config = dict(
    num_hidden_layers=10,
    hidden_size=512,
    n_experts=16,
    experts_per_token=3,
    d_expert=96,
    d_shared_expert=0,
    hidden_act='swiglu',
    moe_layers=[0, 1, 2, 3, 4, 5, 6, 7, 8, 9],
    router_score='softmax',
    normalize_top_k=False,
    routed_scale=1.0,
    balance_loss=0.0197,
    balance_bias=False,
    init_std_router=0.0162,
    lr_router=0.000338,
    num_attention_heads=8,
    num_key_value_heads=4,
    head_dim=64,
    vocab_size=32768,
    norm='rmsnorm',
    norm_place='pre',
    norm_eps=1e-05,
    positions='rope',
    rope_theta=37300.0,
    rope_fraction=1.0,
    qk_norm=False,
    attn_scale=0.125,
    tie_word_embeddings=False,
    parallel_block=False,
    init='normal',
    init_std_qkv=0.0219,
    init_std_o=0.0,
    init_std_up=0.0219,
    init_std_down=0.0,
    optimizer='muon_variant',
    learning_rate=0.00603,
    lr_mult_o=2.0,
    beta1=0.95,
    lr_head=0.00534,
    max_grad_norm=0.5,
    warmup_steps=200,
    schedule='wsd',
    decay_fraction=0.83,
    decay_shape='linear',
    final_lr_fraction=0.05,
    batch_tokens=[32768, 65536, 98304],
    max_seq_len=512,
    doc_mask=True,
    train_tokens=500400000,
    max_steps=7850,
    dataset='wikipedia_en',
)
Below are experts of layer 3 (counted from 0) of a mixture-of-experts language model. Rows are named router (the router's row for the expert), gate (a neuron's input weights, with its number), up (a neuron's input weights, with its number), down (a neuron's output weights, with its number) and show model dimensions 128-191. Each number is 128 + 32 x the weight over its row's rms, rounded and kept within 0 to 255.
After each expert's rows: "raises" lists some tokens whose logits its average output raises strongly, later layers aside. This comes from a sample of Wikipedia text that the model never trained on.

# expert 15
router [168 142 111 139 222 103 165  98 171 159 148  90  82  83 152 182 159 130 182 146 121 209  85 145 154 153  90 140 184 141 165 114 125  55 129 177 145 127 224 144 116 111 184  95 122 127  92 147 145  97  88 198 109 142 100  89  91 120 183 107 184 130 160 132]
gate0 [103  75 119 143 122 103 143 140 137 135 117 154 155  67  93 119 133 195  90 160 115 116 141  57 141 104 149 103  80 114 105 131 143  87 143 199 118 160  76 124 133 124 113 139 131 116 138 119 133  88 123 146 148 218 139 105 152 208 131 116  85 127 183  66]
up0 [132 102 135 152 144 139 134 116  93 163 134 133 125 122 121 116  94  75 152 109 157  46 125  94  91 103 152 118 143 143 148  95 126 143 152  77 174 117 152 108 140 117 121 107 129 135 103 129 100 148 145 123 114 180 162 129 118 132 126 137  87 131 168 142]
down0 [169 116 132 110 144 162 130 163 154 131 157 116 127 121 125 154 183 137 128 174 159 131 169 152 119 152 157 162 101 129 120 156 115 122 135 102  44 182 134 108 181 121 160 129  91 193  97 108 110  91 108 195 115 114 137 158 121 107 109  92 104 158 160 156]
gate1 [163  80 197  94  91 140 132 171 174 128 135 120  87 222 134 134 121  86 131 124 132 142 172 127  87 109 101 162 114 135  79 106 121 116 142 127 150 131 137 111 190 141 141 158 112 130 147  85 139  86 111 194 156 132 130 104 145 110 190 126 151 148 139 118]
up1 [191 168  51 147  46 119 115 101 153 165 103  96 167 165 131 105 152 111 114 133 137 134 139  85  81 189 132 168 101 133 117 103 130 187 138 135  67  88 121 152 122 118 117 110  89 156  95 106 101 185 136 139 130 158  56 162 124 121 130 141  96 159 176  68]
down1 [181 125 127 153  73 125 158 105 132 153 113 142 103 151 119 121 145 141 112 135  99 114 106  90 126 144 130 128  93 134  91 108 146 134  69 150  78 106 129  98 150 147 146 114 105 141 174 114 123 157 189 151 187 102 138 124 135 158 163 139 115 182 115 166]
gate2 [ 66 181 140 127 142 144 129 114 152 170 160 154  91 134 138  93 130  58 127  82  78 124 117 184 174 126 110  97 210 103 154 126 151 141 126 163 113 177 178 181 197 166  97 136 119  99 122 183 109 105  89 188 100 192 129 118 146  92 148  91 133 137  79 113]
up2 [150 117 153 104 145 172 123  90 116 124 101  81 139 126 159 159 157 106 131  52 138  90 110 131 117 103 123  92 136 159 122 149 138  82 101 183  97  76 128 115 161 139 108 138 103  91 129  99 129 160 148 155 152  98 116  96 146 123 145 128 113 140 151 120]
down2 [144 137 147 130 116 112  83  98 163 140 161  96 144  89 154 154 144 103 169 116 116 144  71 121 120  73 132  85 133 159 183 112 158  75 139  63 131 132 103 141  78  92  89 173 148 157  91 118  77 136 163 180 144  82  98 113  79 143 163 135 113  72 131 136]
gate3 [151 178 126 116 122 125 175 107 166 103 137  88 108  75 116 121 101 152 169 138  90 164 153 161 121 121  99  93 134 113 104 127 161 134 131 135 103  75 134 128 174 134 161 158  78 108  67 100  93 156 168 144 112 121  73  88 145 121 145 155  92 153  57  78]
up3 [140 111  93 112 112 111 123  60 120 114 151 116 129 144 104 200 105  84 147 106 119  93  85 150 132 162 148  80 183 174 101 175 116 120 133 161 156 145 151  75 147  71 106 119 117 152 134 131 120 150 165 162 157 114 109 123 119 144 133  93 119 164  90  80]
down3 [119 108  63 154 134 111 147  94 183 121 122 124 146 130 127 176 110  97 170 141 114 114 179 122 174 107 158 139 187 146 127 197 110 103 102 181 123 152 142 117  85 158 118  90  66 146 129 125 125 139  87 132 192 134 156 135 172 150 113 128  96 135 157 134]
gate4 [116 189 116  97 124 115  98 114 143 160 112 104 142 114 145 131 102  94 113 104 107 145  63 181 109  96 172 142 108  77 139 139 105 104  85 148 120 139 149 100 118 104 120 135 160 145 128 148 142 153 142 167 156 103 167  59 147 175 118 129 138  76 115 142]
up4 [130  90 170 127  67 109 175 150 146  96 174 104 126 136 110 126  92 111 165 141 193  69 140 160  96 132 153 114 158 123 110 138 171 170  99  76 105 119 121 143 154 120  96 112  76 109 157 135 131 137 130 118 165  95 101 128 117 144  58  57 125 165 149 154]
down4 [155  78 191 124  99  65 148 159 128 149 176 101 147  67 177 158 135 134  83 126 136 190 165 140 101 113 119 143  98 121  93  84 121 166 137 150  44 112 133 110 128 123 176 148 110 110 127  91 102 106  79 117 117 118 138 200 158 149 181 102 155 144 207 117]
raises: " to", " the", ",", " in", ".", " and"

# expert 8
router [101 134 174 136 138 150 100  84 184 102 138 153 141 146 122 113 140  77  91 105 193  65 168  50  66 130 193 109 195  76  76 159 119 130  94 159 140 125 132 106 177 118 106 166  70  83 100 149  98 188 152 109 132 170 116 167 190 183 128 148 107 116 112 106]
gate0 [174 142 105 158  94  94 136 147 136 136 107 162 119 134  93  75 139 143 116  63 131 147 168  88 141 149 139 146 113  80 133 143 106 208  54 126 140 145 137 112 134 157  86 147 192 140  91  94 158 133 136 130 122  68 162 125 136 159 135  71  95 148 143 130]
up0 [179  84  85 138 174 141 142 182 160  98 127  89 182 199 102 101 128 122 123 115 119 164 209 144 136 110  55 141 143 116  73 125 130 172 150 144 110 105  56 125 119 146 109 140 121  99 105 106 118  86 124 185 103 147 120  77 115 145 132 203  81 126 155  97]
down0 [175 125 114 140 113 172 162 199 126 107 117 184 181 128 110  68 119 128 149 140  95 149  82 147 130 134  94 114 145 111 127 156 156 113 144 113 132 119 139 137 187 109 107 142 102 120 115 160 172 117 118 120 148 175 172  89 124 181 156 138 160 135 135  65]
gate1 [ 97 124 125  83  85 101 105 154 153  56 179 178 145 106 134 152 104  87 133 177 162 149  63 109 142 138 121 172 119 105 120 111 115  79 116 174 142  72 111  82 126 105 179 142 120 185 149 132 103 123 160 118 140  54  93 159  53 117 112 139 109  45 140 164]
up1 [130  74 161 146 101 128 162 103 162  80 127 151 180 128 113  69 126 105  84 126 110 143 125 109 140 128 115 120 167 105 142  88 129  95 105 171 192  48  83 169 131 142 183  99 114 123 173  80  95 160 133 110 123 118 174 166 128 170 148 100 116 131  95 148]
down1 [116 147 124 119  99 165 192 133 185 114 115 140 155  85 101  85 107 118  75 149  88 115 211 117 116 205 126 128 159 139 138 123  91 135  89 101 202 109 101 133 167 144 146 140 163 114 175 120 145 119 125 159 247 138 156 151 181 150  99 100  79 113 116 152]
gate2 [116 139  87 155 124 134 159 131 111 118  88 121 129 194 130 177 107 133 123 131 121 164 113 167 105 132 141 126 171  94  76 109 156 131 114 130 139 155 109 125  98 101 129 109 103 133 125  86 167 135 158 192 162 115 120 147 130 179  91  95 192  76 119 111]
up2 [155 158 111 137 105 105  71 154 161 113 133 127 110 120  74 103 148 150 145 114 110 130 139 170 158 139  42 138 159 112 173 132  90 145 116 126 117 161 112 127 120 127 102 136  85  89 162  91 151 152  81 151 112 135 172 126 185 135 119 146 167 105 119 150]
down2 [129 165 137 138 131  81 132 203 140 113 114 129 148  95 157 121 194  91 117  84 133 135 129 131 107 114  80 159 137 127 191 129 152 103 131 173  99 165 124 138 123 135 140 140 128 157  97 141 111 168  89  60 133 197 157 157 128  89 169 135  99  97 120 164]
gate3 [ 95 134 142 117 169  91  86 106 141 149 122 171 155 105 103 145 147  92 107 166 152  77 148 130 107 147 143 156 147 147 168 148  74 117 110 178 104 127 120 122 155 119  63  77  69 180 103  92 121 166  94 110  68 116 156 141 201 118 113 176 161 176 122 122]
up3 [115 174 138 131 108 157 135  96 178 138 100 148 143 135 133 115 132 118 162 176 129 167 139 158 150 185 169 174 123 162 141 157 160 137 122 136 118 138 171 156 194 148  55 164 108 170 117  96  97 137  84 133 178 114 122 199 165 108 133 146 125  62 107 159]
down3 [ 65  65 178 188 127 105 172 119 132 171 116 150  60 163  95 161 174 103 135 135 147 117 138 109 101 148 128 142 123 123 123 148 122  78 155 135  91  87 179 137 130  78 135 147 146 106 119 125 147 162  69 154 125 181 139 204 138  78  88 136 110  93  96 168]
gate4 [ 90 132 126 103 164  84 106 123 156 117 145 171 101 131  68 130 190 148  85 120  97 169 116  83  43  97 126  92 113  89 115 150 172 113 115 143 105 103 168  94 149 152 117  58 114 125 121 150 179 130  77 148 174 124 112 162 119 134 130 138 141 171 139  87]
up4 [122 165 160 108 142 135 198  75 133 140 132 141 103  73 129 117 169 104 170 114  78 177  82 114 167 159 120  97 102 163  92 106 143 141 104 112 103  77 103  89 136 127 194 142 156 116 127 110 151 156 156  44 129 147 160 188 137  97 116 150 119 136 149 144]
down4 [ 97 150 139 155 121 164 109 103 154  97 123 112 128 155 129 122 149 137 123 108  94 125 121 144 122 125 139 171 170 164 121  85 114 151 159 146 111 182 134  96 174 105 104 156 119 139 172 119 155 194 188 104 100 151 115 197  74 173  72 143 113 129 118 142]
raises: "1", "2", "3", "4", "0", "9"

# expert 7
router [118 149 147 127  96 173  88 123 101 118 133  88 135 126 109 130 112 121 158 115 160  91 126 107 108  67 112 137 127 167 118 135 128 131 111 102  86 132 186 107 132 150 211 103 105 162 142 143 140 138 181 107 126  93 110 191 121 123 141 120 136 178 143 176]
gate0 [133 109 178 117 113  98 108 117 181 162 107 144 111 180 118 145  78 168 181 114 108  93  97 114 178 131 110 174 170 146 123 183 126 103  98 138 215 166 140 147  78  67  57 133  89  71 150 103 133 121 126 139 115  95 156 186 105  53 114  93 173  93  73 196]
up0 [ 94 172 148 127  81 158 110 118 147 149 109 127  60 161 149 110  77  58  71 164 112 102 156  90 159 151 150 111  93  55 100 189 149 148 141 122 146  84 100  74 198  98  82 109 132 120  99  70 182 160 151  89 153 122 193 130 108 142 162 131 115 178 158 157]
down0 [117  52  85 126 157 143 118  46  66 156 126  97  80 132 120 128 136 114  67 121  97 163 142 134 156 118 116 129 118  95 123 130 130 124 205  96 139  57  84 109 138  86 155 125  99 133  90 157 125 138 108  84 165 122 122  73 119  50 160  86 116  88 176 103]
gate1 [173 191 125 134 154 124 150 171 157 137 106 150 160 112 155 138 121 132 128 115 106 109  81 111 121 177 135 149  78 122 181 113 157 128 109 204 118 114  84  96 114 109  95 144 103 111  80  99  99 124 130 149 180 165  67 133 180 138 114 148 106 105 129  67]
up1 [177 119 155  82 184  91 167 128 133 134 170 150 132  68  98 151 115 168 109 141 162 151 143  99 147 194 161 109 101 124  99 100 197 120  64 160  97 177 101 129 150 138 162 106 101 122 155 125 140  74  37 146 152 125 121 143 165 116  97 202 187 170 152  88]
down1 [131 132 113  90  74 131 181  75 147 149 116 132 157 128 153 193 220 109 109 102 144  69 146 136  77 133 128 109  94 174 147 126 144 135 184 171 154 159 130 132  41 174 107 118 143 102 107 150  99 141 126 112 178 126 148 176 104 138 119 141 123  86 178 183]
gate2 [136 130 105 120 106 152 124 187 133 117 149 181 134 166 121 166 116 142 103  66 157 171 124 156 136 179  98 166 152 165 121 119 159 154  86  68 114 134 182 206  30 121 164 106 120 130 130 113 147 166 110 166  72 144 144 142 156 152  97  95  87 103 119  83]
up2 [128 101  82 142 158 113  95 119 192 118 124 154 158 108 146 173  97  80 114 187 138  99  57 135  51 111 129 110 122 123 161 148 113 169  92 143 164 163 152  99  89 102  82  91 176 176 122 107 111 163 121 154 162 115 125 110 156 148 110 145 102 115 125 150]
down2 [139  90 125 117 135 115  34 145 106 167  85 133 126 134  89 129 156 156 145 102 135 132 153 175 174 107 100 147 145 116 119 187 166 132 173 135 187 161 116 131  97 126  71 136 145 114  83 103 104 166 131 129 116 143 140 182  88 137 104 182 142 142 129  85]
gate3 [136 164 128 124 139 130  85 117 151 174 154 159  87 229 183 168 122 110 141  99 133 111 119 136 130 108 128  81 157 103 112 153 160 102 137  94 109 137 151 127 160  71 147 128  75 162 104 122 127 169 173 142  95 100 188 206 127  89 147 152 165 154 112 194]
up3 [104  80 185 142 153  83 128  83 128 142 159 144 102 203 136 135  95 114 154 145 157 129 136  93 146 110 177 112 166 157 135 136 128 153 116 116 118 100  96 157 183 136  93 156 121 103 147 102  65 111  95 150 180 123 100 101 161 117  90 125 116  64 158  97]
down3 [118 127 153 119 124 177 136 182 161  98  98 127 137 136  49  80 147 154  97 120 131  53 144  90 147 100 181 104 120 125 145 131 108  65 153 133  41  99 132  30  72 144 188 130  77 143 161 105 220 197 163 144 136  88 181  84 101 136 131 120 146  93 169 140]
gate4 [ 87 144  94 161  93  80 101  65 164  98  65 104  66  80 146 170 141 100 106  91 117 150 121 140  70 126 151 116  91 152  85 195 144  84 173 126 110 180 132  80 142 169 188 105  86 126 113 140  77 100 137 111 184  76 141 141 133 120 100 154 102 144  76 148]
up4 [111 113 135 126 140 107 178 149 123 122  55  35 138 143 125 128  85 120 125 130 103 165 173 129  63 162 153 150 133 159 107 164  89 137 155 131 132 141 137 152  91 183 100 121 100 100 167 160 133 166 169 160 132 132  86 190  77 128 181  84 156 117 115 126]
down4 [141 166  88 103 169 175 149  99 191 162 198 118 160 123  87 152 150 162 104 114 125 142  99 119 142 171 100 135 120 152 109 111 111 131 115 161 107 137  63 158 112  94 133  71 179 111 153 115 136  95 156 143 159 102 134 146 107  74 221 137  50  68  84 111]
raises: "0", "8", "9", "7", "4", "3"

# expert 10
router [109 177 124 110 137 139 103 157 136  67 176  68 159 129 151 158 176 185 125  98 165  42 153 182 146  97 102  98 100 159 210 162 151 117 147 145 139  61 196 135 108  76 167  71 107 125 172 122 107 116 166 182  95 133 131  63 131 173  85  99 134  95 151 135]
gate0 [ 83  67 157 136 108 142  86 169 136 191 161  93 119 122 127 170  92 108 103 139 169  62 124 152  86 127 171 119 128 112 133 132 146 130 141 169  77 138  66 100 118 176 157 153 146 155 149 170 116  79  39 133 148 128 124 116 207 160 168 144 122  93 156 130]
up0 [188 162 120 197  97 111 128 122 160  71 164 112 156 137 106 124 124 147  69 137 137 133 103 172  67  82  50 110 164 126 131 142 132  47 127 139 132 129 163 158 146 102 166  81 137  92 142 131 126 136 119 171 123 100 166 119 141 148 164 158  83 145 126  91]
down0 [117 123 105 103 122 127 102 146 109 111 136  92 169  75 110 165 140 103  78 153 143 106 157 139 119  94 162 121 162  94 132 117  89 140 121 147 152  88 168 103 108 142 146 171 147 130 139  79 137  84 176 136 120 156 127 106 193 184 158 150 126 174 138 127]
gate1 [118 174 159 136 106  94 139 111 132 109 158 127  88 166 131 170 188 151 106  85 119  78 157 176 134  89 120 110 114 149 142 129 135 115 127 153  84  67 104 124 138 102 127  74 140 124 240 146  99 122 103 125 182 110 109  82 146  73 122 125 159 130 112 122]
up1 [155  94 157 207 100 100  93 111 132 158 132  96 162 138 184 143 129  98 184 175 122  97 117 121 120 136 116 147  51 100 130 163 106 214  86 136 102 151 153 133 147 170 111 164  91 111 119  94 111 134  32 121 105 141  89 143 188 111 127 160 152  97 106 105]
down1 [136  96 125 131 140 121 153  74 108 125  98 132 149  84 126 122  85 154 101 132 186 111 129 123 173 154  77 108 177 112 188 119 125 135 107 114  91 139 107 137  82 125 167 170 111 177  86  86 160 198 157 118 111  88 103 133 148 154  46 145 158 118 185 101]
gate2 [110 143 166 122 230  92  94 127 136 118 119  83 149 115 130  79 143 102 117 131 162 103 124 161 168 120 120  94 162 157 157 168 165 144 112 182 110  75 171 145 124 110 154 158 171 171  58  66 100 129  94  76  82 173 107 105 171  93  71 125 156 117 105 150]
up2 [146  83 133  97  83 163 122  88 131 140 101 116 146 164  78 159 153 126 174 156 122 215 149 109 175 174 161 149 101 105 181 120 162 117 122 121 141 103 110 183 176 149 164 154 138  98 128 104 156  88 112 103  74  81 128 150 122 167 176 143 206 134 123 110]
down2 [ 94 108 157  86 137 165 109  89 141 108  74 141 132 140 131 145 104 145 188 177 165 184 177 125 129  77 158 161  95 119  63 169 160 150 141 120 110 108 169 162 166 120  76 111 130 100  94  88 144 174 100 184 128 154 119 184 167 116 124 124  88 116 151 103]
gate3 [ 72  90 169 176  99 195 158 156 128 129 122  73 128  76 149 170 142 160  60  78 130 134 121 145 144 118 127 107 137  79  98 118  89 139  68 101 100  81 120  74  97 152 152 124 120 156 134 179  81 150 120 106 129 113 128 137 171 160 159  78 156 116 123  73]
up3 [ 69  89 150  81 148  87 120 166  58 131 123 125  77  80 189 116 169 111 126 121 169  91 135 136 156 153 139 145 144 140 125 212  96 130 145  73 134 151 135 147 194 156 128  79  76 114 128 135 115 135 159 112 163 103 141 126 133 146 137 105 156 131  96  61]
down3 [163 177 119 121 133  72 109 162 153  95 165 159  75 157 133 122 111 134 140  99 107  97 146  87 119 165 132 178 113 156 127 171 119 136 142  93 162 196 122 159 112 132 183  95 172 131 153 132  99 105 136 150  95 131 104 118 163 107 171 145 165 118 159 186]
gate4 [159 155 108 177 110  97  94  47 132 143 128 141 130 171 125 116 153 124 188 132 122 105 134 116 177 151 117 107 150  70 136 146 144 101  82 122  85 143 157 123 157  98  81 153  72 109  92 142 153 143 127 133 176 143 106 142 141 157  85 118  73 167 140 145]
up4 [ 92 106 133  31 143 189 150  96 108 141 154 134 178 119 167 143 153  98 154  98 148 151  93 177 190 157  99 137 140 113 144 145 116 117 168 123 148 213 148 132 120 154  88 107 116 135  88 109  61 124  91  97 171 167 113 109 120 138 158 134 101 143  82 160]
down4 [137  98 112  67 144 135 169 129 132 112 190 141 130 148 103 109 162 118 172 131 134 148 170 145 127 173 112 168  44 136 170 136 106 109 171 150 138  73  85 154  83  84  98 139 109 141  97 127 142 100 115 172 152 130  65 148 156 147 187 142  78 147 119 115]
raises: ",", " and", " to", "-", " under"

# expert 4
router [183 123 119 145 101 118 133 101  91  89 184 134 145  88  98  77 178 218 128 137 156 104 151 130 102 120 179 229 132 178 165 136 118 161 158 150  98 119 113 117 115 133  83 171 154 171 165 132  52 109 169 123 118 137  75 123 129 157  83 100 140  96 149 136]
gate0 [155  99 127 129 167 124 127 112  74  86 112 146 137 171 133  88 145 153  60  81 115  50 127 121 164 151 148 177 226 145 131  77 152 101 118  88  80 157  97 177 103 102 123 176 151 126 151 118 101 170 154  70  76 177 115 140 123 202 125  98 112 160 181 123]
up0 [153 136 153 129 161 143 137 103 118 154 128 122  92 140 121 103 137 100 115 115 115  89  78 110  71 135 183 152  92 146 114  93 161 156 135  93  91 113 160 118  95 111 121 172 167 124 171 105  99 100 103 161  90 124 161 128  91 179 103 169  96  97  84 178]
down0 [117 123 180 123 126 109 102 129 121 100 136  95 149 104 126 119  70 110 105  94 185  67 156 107 186 136 151 127 126 127 188 153  80 143 176 141  79 124 102  71 121 140 165 126 107  82 140  65 136 153 112 130  87 112 150 123 153 147 136 101 142  93 117 177]
gate1 [123 103 142 158 114 106 118 208 102  72 106 106  99  92 116 121  58 137 155  98 104 133 115  77 146 116 126 170 131 125 144 109  99 149 187 172 170  97 128 138 151 129 134 172 117 135 107  95 198 138 107 148 189 129 132 102 176 102 177  96 106 110  82  74]
up1 [119 159 144 132 122 120 125 128 150 152 134 107 126 128  84 150 148 119 134 131 148 176 114 105 161 182 101 107 157 151 226 110 121 120 153 153 104  96 171 106 164 116 128  89 111 114 152 181 170 107 139 113 152 128 163  61 142 152 180 103  88 107 108 174]
down1 [ 84 159 148 165 168 124  90 167  80 103 116  94 154 156 149 139 155 209 127 179  81 144  84 134  91 159 152  95 109  93 127  53  92 106 113 149 169 188 119 126 106 169  94 106 118 108 144 133 101 131  45  91 179 122 144 113 129 151 107 149 158 144 131 131]
gate2 [139 148  99 106 171 131 108 114 138 139 138 142 140  98 142 150 137  58 145  78 101 146  87  79  95 132  85  99 167 157 109 137 129 114  89 183  59 107 121 130 122 150 190  63  87 124 178 103 140 127 153 136  65  74 134 147 104 185 110  98 100 116 141 115]
up2 [180 119 103  80  84 172 166 146 105 111 142 140 103 209 168 103  93  99 149  59 105 153  92 129 158 132 139 102 148 112 133 119 133 148 114 105 185 124  89  99 184 151 158 221 107  91 116 175 146 124 140  63 117 174  86 123 231 144 173 140 131 157 139  74]
down2 [138 144 157  93 163 114  92 131  96  93 187 155 146 124 117 107 131 158 110 142 129 121 133 154 154 133 124 126 121 129 105 131 122 121 138  76 179 138 103 110 149 102 166 118 126 222  48 125 104 165  87 158  77 125 141 127 165 160  87 158 148  48 129 110]
gate3 [139 203 104 123 151  91 169 110 111  92 142 127 119  96 167 127 138 152 164 159 114  84 133 166 160 105 171 168 161 107 144  99 125 138  55 174 125 119 101  95 141 171 124  57 112 141 108 154 148 156 122 166 145 134  86 189  95 108 167 121  83 114  87 173]
up3 [192 111 147 183 134 102  93 140 170 132 105 208 194 130  88 111 158 105 142 117 106 118 131 127 101 100  94 109 141 152 112 118  33 173 110  91 100 113 149 122  99  75 152 117 192 148 124  64  74 193 130 100 178  76 145 144 133 133 133 131 105 143 195 101]
down3 [142 117 112 146 129 128  85 132 117 180 104 109  95  79 205 118  38  67 150 125 174 131 179  89 135 141 128 114 105 114 146  61 120 123 151  54 148 108 131 161 157  86 118 132  99 160 122 165  68 138 161  88 136 149  86 134 158 147 124 208  89 119 171 123]
gate4 [164  84 165 178 108 116 157 140  73 104 157 129 101 232 117 149 123 149 216  88 185 211 117 132 182 183 147  93  88  66 107 139  99 132  99 151 109  89 160 107 140 111  94  72 147  82  99 169 139 138  80 106 105 129 128 143 139  77 128 133 123 103 105 175]
up4 [ 93 145  57 124 134 148 131  90 149 135 131 119 118  86 116 180 120 143 106 179 103  51 144 163 102 139 166 146 159  96 129 133 138 148  53 164 120 138 112 167 172 139 116  78 171 136 114 123  89  53 206  97 106 136 173  94 174 150  67 155 135 173 125 163]
down4 [137  96 106 131 161 182  60 117 156 116  89  94 128  95 112 114 126 132 122 176 102 147 103 139  73 129  90 159 116  88 151 143 127 136 165  91 134 100 127 120 136 175 124 132 159 133 114  93  96 135  62 104 103 111 130 156 104  90 147 117  87 132 156  95]
raises: ",", " and", " on"

# expert 0
router [139 115 170 129 152 135 118  54 130  87 199 133 136  62 131  86 103 168  85  92 160  71 172 145  99  99 173  93 178 156  81 110 125 116 138 133 151 142 152  95 161 102 112 138  74 103 104 120 102 177 155 119  83 153 161 120 124 123 169  93  97 116 157 145]
gate0 [ 96 144 111  73 162 141  98 108 150 108 109  75 103  89  97 125  88 142 155 129  95  82 149  88 124 146 179  73 164 168  88  91 184 117 174 129 111  61 112 111 152 139 168  99 133 200 155 112 166 131 134 104 141  98 140 141 114 124  95 127 162 102 139 195]
up0 [164 120  95  74 137 162 102 109  82 130 173 110 105 128 140 144 177 101 163 111 117  82 138  87 170 113 156 129  91 108 106 156 172 101  98 119  94 144 135 149 148 110 123 143  80 125 100 141 134 170 105 115 109 138 120 126 137 128  81  79 107 111 129  43]
down0 [125 141  86 125  96 106  81  87  97 126 131 139 148 122 130 123 101 150 114  90 129 142 107  98 119  88 116 157 155  83 159 103 130 128 151  96  89 158 156  81 103  76 167 144 116 146 200 106 111 165  89 103 111 126 142 136 101 107 160  78 110 156 119 146]
gate1 [ 94 150  19  90  88 160 139 122 131 108  85 160 166  90 135 100 127 149 150  85 157  90 196 106  95 147 214 115 123  84 107 114  78 120 161 101  83  81 164 168  32 152 100 122 150 116 142 104 102 143 122 137 174 110  47  74 134 181 149 142 121  97 107 130]
up1 [129 139 134  98 151 151 161 107 115 160 131 160 104 156 114  88 138  83 144 154 105 151 118  86 154  87 117  88  76 130 113 138 125 117 139 104 191 112 136 154 166  87 104 114 192 109  79  93 162 135  97 130 183 153 104  89 125  99 188  97  76 118 104 168]
down1 [144 107 203 145 132 125 103 128 171 148 132 160 134 158 142  90 143 102 171 122 226 111 157 160 106  74 108 137 155 152 133 168 132 142 112 169 160 149 134 135  78 120 155 150 132 128 133 140 122  88  59  77 132 160 149 135 137 152 108  95 127  90  80 127]
gate2 [150 141 114 124 142 123 106 135 166 146 140 120 126 145 117  97 114 117  81  58 130 191 161 135 169 152 106 103 113 103 114 193  90  92 151 121  95 110  83 110 146  94 179 136 126 161 111 139 155 166  94 139 156 104 124 116 143 136 187 136  76  97 151 109]
up2 [123 140  92 169 154 122 166 145  76 166 118 108 136 137 144 178 117  77 151 117 174  98 154 135 125 115  99 117 200 115 112 106 130 107 139 109  87  89  68 189 164 108 110 147  85  88 134  78 152 126 169  89 128 176 179  69  99 154 185 189 119 122  77 119]
down2 [161  64 147 166  79 172 107 130 129 164 136 134  92 143 146 114 176 173 110  95 120  92  93 157  49 108 129 107 136 142 124  73 113  85 124 149  83 150  89 141 124 123 100 122 122  88  86 110 157 129 187 161 162 118 175 139  95 116 122  58 148 127 164  98]
gate3 [149 122 151 122 183  92  73 111  70 192  79 124 170 136 138 110  95 182 139  77 150 106  86 150  93 138 172  96 166 119 127 121  83 130  87 123 119 119 114 111 117 149 132 137 128 127  80 122 116 129 116 193 130 134  98 126 110 150 140 141 129  99 136 119]
up3 [151 107  96 144  97 123 161 139 177 128 144 109 138 122 140 146  94 152 162 118 146 124 149 181 173 131 163 140  46  78 157 153 156 161 113 168 144 146 129 152 155 149  78 178 102 189 133 145  69 152 134 105 180 134  80 162 112 153 141 144  82 101 102 126]
down3 [143 138 119 126 166 103 131 158 111 139 206 147 116  87 142 143  71 113 172 109  73 141 107 114 145 175 194 105  88 120  52  53 132 151  84 133 118 146 139 112 101 107 129 161 130  98 114 131 207 199 122 102 192 114 156 111 138  57 122 169  92  89 122 122]
gate4 [ 97 112 122 164  68 114 103 106 130 153 179 164 135 128  89  93 113 100 157 103 134 172 110 101 181 173 139 132 164 123 143 123 117 142  73  99 148 139 126  85 112  56 141  88 146  57  81 134 134 141 127 137 115  88  91  91 128  87 171 138 148 176 157 131]
up4 [147 134 145 138 121 127 155  75  91  88 152  83  91  90 153 120 113 112 112 102 131  83 116 115 144 110 171 136 153 117  94 211  93 107 134 130 145 156 164 140 142  72 126 108 112 108 153 124 179  93 130 144 168  89 111 152 146 136 132  98 140 142 121  77]
down4 [ 94  85 103 196 180 122  93 154 128 147 146 147 135 127 128 106 145  97  55 196 141 143 148 137 115 198  86  81 153 170 168 199 103 148 140  68 144 136 112  83  87 191  85 112 172 122 150 122 165  88  98 150 171 112 120 164 140 135 129 121 181  93 128 128]
raises: "Note", ");", "2", "1"